Experts of a small language model.
Size: width 96, vocabulary 8725, 21.9M parameters.
Experts: 128 experts in each of 11 layers, 3 picks a token.
Training: a variant of Muon for the experts, 430M tokens, 3282 steps.
Below are experts of layer 5 (counted from 0) of a mixture-of-experts language model. Rows are named router (the router's row for the expert), gate (a neuron's input weights, with its number), up (a neuron's input weights, with its number), down (a neuron's output weights, with its number) and show model dimensions 0-95. Each number is 50 + 15 x the weight over its row's rms, rounded and kept within 0 to 99.
Before each expert's rows: "gets" lists some tokens that make up at least twice as much of what it gets as of all text. This comes from a sample of Wikipedia text that the model never trained on. Tokens count by the router's weight.

# expert 56
gets: "L", "Sh", "H", "W", "S", "Z"
router:38 34 67 34 40 36 48 66 34 67 32 65 69 37 35 67 66 66 66 62 34 37 63 32 32 65 34 33 62 32 62 68 34 32 63 65 58 50 33 63 62 64 64 66 67 33 33 34 35 40 68 34 61 45 65 39 36 66 33 66 41 65 39 62 36 37 31 34 33 46 32 67 34 66 68 66 69 34 35 66 36 36 33 66 65 33 34 35 67 38 52 64 69 33 65 33
gate3:59 83 61 75 49 53 28 71 36 67 59 42 41 22 49 46 56 76 52 45 49 66 45 48 62 58 35 54 28 35 48 62 18 35 49 40 60 54 61 57 58 61 72 57 63 60 23 46 28 39 77 31 56 46 52 48 55 55 37 51 68 61 33 40 66 39 56 37 42 15 54 64 84 82 65 55 69 26 50 79 47 31 72 64 64 54 47 32 46 67 34 58 50 38 57 45
up3:52 59 79 55 27 42 29 57 38 60 68 53 48 76 50 47 77 73 44 62 65 65 59 47 51 52 78 29 26 58 50 27 62 34 58 34 72 84 58 52 50 49 58 50 53 48 41 45 59 40 54 67 71 76 75 32 62 48 45 39 55 56 49 70 87 08 48 30 59 62 52 50 32 63 59 45 72 62 62 42 27 35 46 34 35 72 53 55 40 46 23 41 44 44 50 61
down3:50 17 71 56 71 50 28 49 30 59 23 47 59 48 65 38 49 48 71 21 44 54 56 52 56 61 58 52 63 59 64 39 37 59 39 31 59 48 75 65 55 52 26 55 30 61 58 24 29 31 60 47 28 54 69 21 56 61 28 33 41 45 81 43 21 43 60 18 63 64 28 45 45 30 47 38 51 61 55 40 30 42 46 49 44 84 42 68 42 44 38 51 73 47 52 75
gate4:26 40 24 29 54 71 79 76 53 45 28 39 47 32 39 63 84 54 54 58 34 21 49 47 35 56 41 31 66 38 52 67 69 49 48 57 34 39 25 44 46 59 17 25 46 60 32 29 27 49 59 66 41 26 50 40 54 55 40 54 56 65 47 54 29 45 43 45 29 47 37 51 36 65 54 65 63 48 17 56 64 26 40 71 29 26 56 60 52 43 75 46 40 61 60 45
up4:61 27 47 59 36 46 23 58 24 64 68 39 57 84 29 58 39 89 64 26 66 50 57 40 73 61 54 58 49 28 64 71 50 49 39 55 47 29 65 48 26 38 64 44 37 58 43 52 48 56 49 49 36 69 38 50 50 76 44 70 80 63 36 40 51 54 16 42 70 62 54 37 64 61 49 54 63 79 66 31 57 51 68 25 62 50 43 27 47 25 49 60 57 53 44 28
down4:62 56 17 21 35 45 62 37 37 60 24 62 54 51 55 63 76 35 45 53 35 46 74 40 60 45 35 50 42 60 32 54 38 60 55 53 29 54 54 53 42 42 38 52 37 51 23 76 35 54 51 42 41 66 00 58 40 49 69 41 75 45 50 29 33 48 78 47 20 61 58 37 59 43 36 32 47 65 78 44 45 60 52 72 41 51 55 57 28 60 85 49 58 68 44 42
gate5:51 49 76 56 48 40 53 46 37 36 42 52 47 59 60 61 68 67 23 35 73 23 42 52 43 45 62 44 67 50 83 71 26 54 18 76 37 65 79 55 58 41 30 63 67 58 23 46 35 42 40 40 82 53 52 52 26 54 36 33 50 64 49 70 28 41 49 36 30 60 46 60 26 38 35 53 63 41 46 45 47 34 42 38 22 45 36 33 45 25 57 49 73 33 74 58
up5:51 48 10 71 24 74 43 38 31 58 51 44 72 46 44 52 45 27 25 87 42 52 36 50 66 56 33 34 80 58 65 54 60 64 32 56 57 28 66 59 54 54 25 66 67 57 58 44 40 55 50 30 56 40 48 85 43 56 32 40 68 74 35 46 42 57 59 57 50 30 51 38 25 68 59 46 41 50 47 68 57 29 63 60 54 41 62 69 50 76 27 32 67 60 41 37
down5:56 55 30 43 62 47 74 57 50 55 40 54 49 35 50 83 59 46 59 82 40 25 51 36 35 28 47 49 36 52 69 61 53 64 65 40 62 73 25 62 42 50 54 31 59 66 52 47 38 50 36 54 54 64 15 39 44 68 65 70 38 36 54 45 53 53 73 47 76 39 29 41 58 52 48 70 51 43 30 77 48 74 21 39 62 63 75 71 50 86 68 47 81 40 51 60

# expert 0
gets: "C", "B", "S", "H", "D", "M"
router:44 35 78 47 00 60 33 56 36 65 32 54 67 28 48 52 56 72 62 78 30 10 58 49 14 54 44 32 57 36 55 46 43 30 82 58 67 38 40 73 50 40 52 48 48 28 51 41 38 43 52 57 73 55 63 47 52 57 25 69 54 46 45 41 47 35 32 56 47 40 54 60 44 68 68 46 56 46 48 57 48 25 46 51 58 29 40 42 77 42 45 67 54 32 71 56
gate3:49 49 56 49 55 50 31 52 70 41 48 41 21 33 45 36 66 69 93 30 63 55 43 48 60 54 21 69 55 64 52 74 64 74 88 69 64 55 47 30 45 58 45 66 47 61 42 25 46 75 55 56 41 53 34 46 43 47 54 49 36 52 69 51 59 58 37 36 57 50 41 46 55 77 80 40 52 30 42 44 52 45 20 55 66 56 52 47 60 52 04 30 44 75 40 32
up3:46 59 62 15 16 75 35 57 48 56 37 66 42 29 35 47 57 61 53 62 62 58 56 36 79 56 31 26 58 75 31 51 45 54 55 48 10 40 41 37 55 54 37 48 60 67 55 94 61 64 57 53 66 45 45 48 45 47 48 65 44 36 56 59 75 53 63 24 65 57 37 33 51 55 63 33 52 39 33 44 46 45 53 43 56 45 59 60 75 61 16 75 26 65 32 64
down3:70 46 36 42 70 57 28 81 47 74 61 42 09 29 28 45 58 61 43 59 41 40 67 58 70 54 45 27 60 34 46 40 35 29 54 71 40 68 49 48 70 39 42 33 70 48 55 60 56 62 34 33 66 68 76 22 29 56 44 43 30 34 47 55 71 21 50 36 39 58 22 51 62 51 41 47 59 55 64 61 29 32 35 53 51 48 50 67 34 57 67 72 72 39 60 66
gate4:40 38 65 39 18 62 40 67 54 48 40 35 77 58 74 55 42 87 24 65 30 55 53 41 44 44 53 37 19 38 21 52 60 42 56 60 60 46 68 67 25 54 42 28 57 36 53 36 69 47 42 41 45 89 57 58 42 53 22 69 67 56 58 52 33 54 34 72 34 35 44 52 66 60 29 50 23 23 50 50 49 45 54 43 38 32 61 62 31 52 59 72 53 41 71 61
up4:45 38 52 49 70 65 70 57 63 72 54 53 55 61 73 68 49 50 22 38 77 59 63 44 92 58 38 59 22 60 17 42 56 67 37 51 27 40 55 59 62 59 76 46 59 63 57 58 52 54 52 45 32 72 41 59 40 45 54 65 27 60 54 51 28 65 26 48 62 48 48 27 64 61 83 43 60 46 71 70 50 57 47 71 53 46 49 48 82 43 26 51 32 17 41 52
down4:63 23 64 58 54 49 52 55 65 57 92 61 55 40 58 45 55 43 56 35 56 59 69 70 50 71 48 69 58 43 12 28 53 67 45 58 14 43 65 65 65 52 36 50 56 63 67 46 58 53 37 59 50 72 65 46 77 48 44 69 56 53 43 40 57 55 70 59 51 34 56 40 30 52 66 71 41 42 76 79 51 47 46 69 17 60 69 32 66 33 66 36 34 27 73 60
gate5:51 31 33 47 54 51 76 43 54 52 43 22 38 10 53 55 47 30 47 54 55 34 39 49 43 29 71 64 31 42 35 45 32 45 40 56 62 52 67 61 83 40 57 52 64 43 38 21 49 27 46 53 15 65 64 49 34 44 56 34 37 51 47 38 63 28 52 50 25 65 63 67 44 44 73 64 54 50 52 21 39 49 60 63 80 46 76 39 67 75 49 26 29 37 64 65
up5:60 21 51 66 40 64 50 64 55 61 44 69 53 77 40 57 70 52 53 67 65 40 52 53 47 59 36 42 45 53 63 63 51 49 57 31 43 46 40 64 34 57 50 38 42 39 48 48 55 86 63 48 77 83 29 55 64 45 49 62 86 53 56 67 17 35 47 12 62 73 50 38 45 54 42 27 27 48 41 37 48 44 14 34 23 22 47 56 41 60 37 66 27 44 39 53
down5:61 62 45 42 48 23 54 25 42 68 41 47 54 28 46 54 52 60 30 52 46 49 43 64 55 84 64 43 47 71 68 52 50 19 45 57 55 67 71 68 53 38 79 41 61 54 33 48 53 44 27 56 52 54 76 61 54 66 28 56 25 40 52 71 42 73 42 48 14 63 89 55 61 55 54 52 54 43 54 58 44 00 78 60 34 59 54 50 56 44 62 27 57 51 52 72

# expert 15
gets: "'", "D", "V", "E", "ob", "$"
router:35 35 67 35 39 37 48 66 34 68 35 67 69 38 36 64 67 65 65 61 34 34 65 34 33 64 35 34 60 33 63 67 31 32 59 66 59 49 32 63 64 63 62 66 67 32 34 35 35 37 69 35 66 49 62 34 34 67 34 68 42 65 38 64 37 37 33 33 33 43 31 66 33 67 67 65 68 34 36 67 37 36 34 66 65 33 33 34 67 39 55 65 69 34 64 34
gate0:29 39 32 38 61 59 61 44 51 53 49 74 65 49 64 45 71 53 32 64 49 44 64 48 35 70 26 46 68 40 65 49 59 15 61 42 60 26 40 56 33 66 65 37 26 68 64 56 51 22 46 38 47 40 57 41 38 61 57 60 44 56 52 88 44 47 52 52 02 52 27 79 41 60 65 40 64 45 13 31 58 51 42 51 42 23 49 43 33 68 46 64 74 61 51 49
up0:67 44 57 56 42 72 57 46 62 32 54 56 50 38 54 40 44 26 75 35 15 43 38 56 52 52 60 65 28 86 32 64 46 66 47 62 39 62 43 60 59 16 38 66 61 40 55 44 59 64 32 56 47 37 39 50 28 46 37 80 60 61 43 02 40 51 36 52 54 70 53 40 62 67 32 49 52 58 61 71 42 34 77 35 71 73 53 74 30 54 53 71 52 32 66 49
down0:59 42 41 61 66 48 35 61 73 63 54 32 56 32 64 33 52 55 21 32 37 21 28 59 31 47 52 24 56 36 33 57 48 57 56 54 60 49 32 52 33 76 46 58 58 39 27 65 58 55 39 69 22 62 23 42 39 76 29 60 75 70 61 71 45 50 43 54 12 39 48 57 39 71 45 72 62 78 49 46 29 73 47 36 46 42 74 63 45 43 29 40 63 61 40 61
gate1:32 63 54 62 57 44 40 59 48 52 52 50 51 60 47 71 57 43 73 54 54 31 57 49 41 41 56 43 75 54 58 61 34 57 37 59 60 76 48 43 55 59 39 71 61 40 60 57 38 09 62 29 29 71 53 50 43 43 61 47 75 86 60 40 58 34 48 61 28 18 11 36 49 72 44 48 60 50 65 59 48 33 42 50 26 33 43 43 38 63 78 70 68 23 65 16
up1:40 35 30 66 35 39 24 50 77 63 48 40 45 16 68 63 61 68 32 48 53 70 57 38 42 63 71 62 26 38 52 39 67 39 49 63 70 30 32 30 74 49 45 43 61 58 26 22 35 69 42 49 48 56 32 07 79 56 57 29 39 74 62 57 56 58 62 37 53 67 50 34 44 73 31 56 38 46 61 61 56 41 64 53 41 65 41 45 48 61 49 61 28 36 53 29
down1:79 33 35 40 72 39 61 68 82 50 70 45 66 47 36 19 30 52 32 75 53 48 63 67 76 48 39 47 37 43 54 44 50 65 78 36 59 47 61 52 52 55 46 75 43 47 59 43 65 53 43 18 39 48 32 57 38 45 31 59 53 36 38 25 80 42 38 47 63 44 42 49 42 75 50 59 40 45 46 27 35 44 68 47 78 24 69 35 64 36 34 47 76 56 25 61
gate2:55 56 54 30 41 49 55 35 39 48 50 36 46 49 39 59 48 58 62 36 31 22 49 42 23 52 54 55 29 43 50 50 51 67 43 36 30 37 28 48 44 50 39 60 49 50 44 21 59 23 67 50 42 51 67 63 47 39 48 71 21 65 36 43 40 45 47 62 54 15 62 53 41 54 73 68 78 43 38 58 26 18 42 99 50 57 13 35 56 29 50 46 57 30 47 47
up2:53 48 50 20 44 31 54 38 46 81 53 41 49 46 37 58 44 41 60 22 51 41 54 54 47 43 44 37 38 67 53 42 50 52 20 49 65 66 49 55 49 57 63 54 57 80 56 37 45 36 43 61 27 40 38 63 73 40 27 78 28 39 53 49 75 56 53 63 44 40 56 60 50 40 57 83 59 59 50 56 64 40 27 93 34 66 22 40 43 49 63 13 25 33 78 33
down2:47 54 42 47 89 45 66 44 31 22 40 37 39 57 63 36 23 78 39 31 60 61 58 63 61 52 63 71 60 83 40 39 32 42 45 39 48 48 42 58 63 63 50 67 74 48 60 42 49 79 50 60 49 47 77 54 43 52 45 43 64 51 67 35 76 48 68 37 26 30 50 53 51 80 44 60 54 29 65 26 75 32 38 52 33 63 49 53 27 17 31 34 57 46 47 60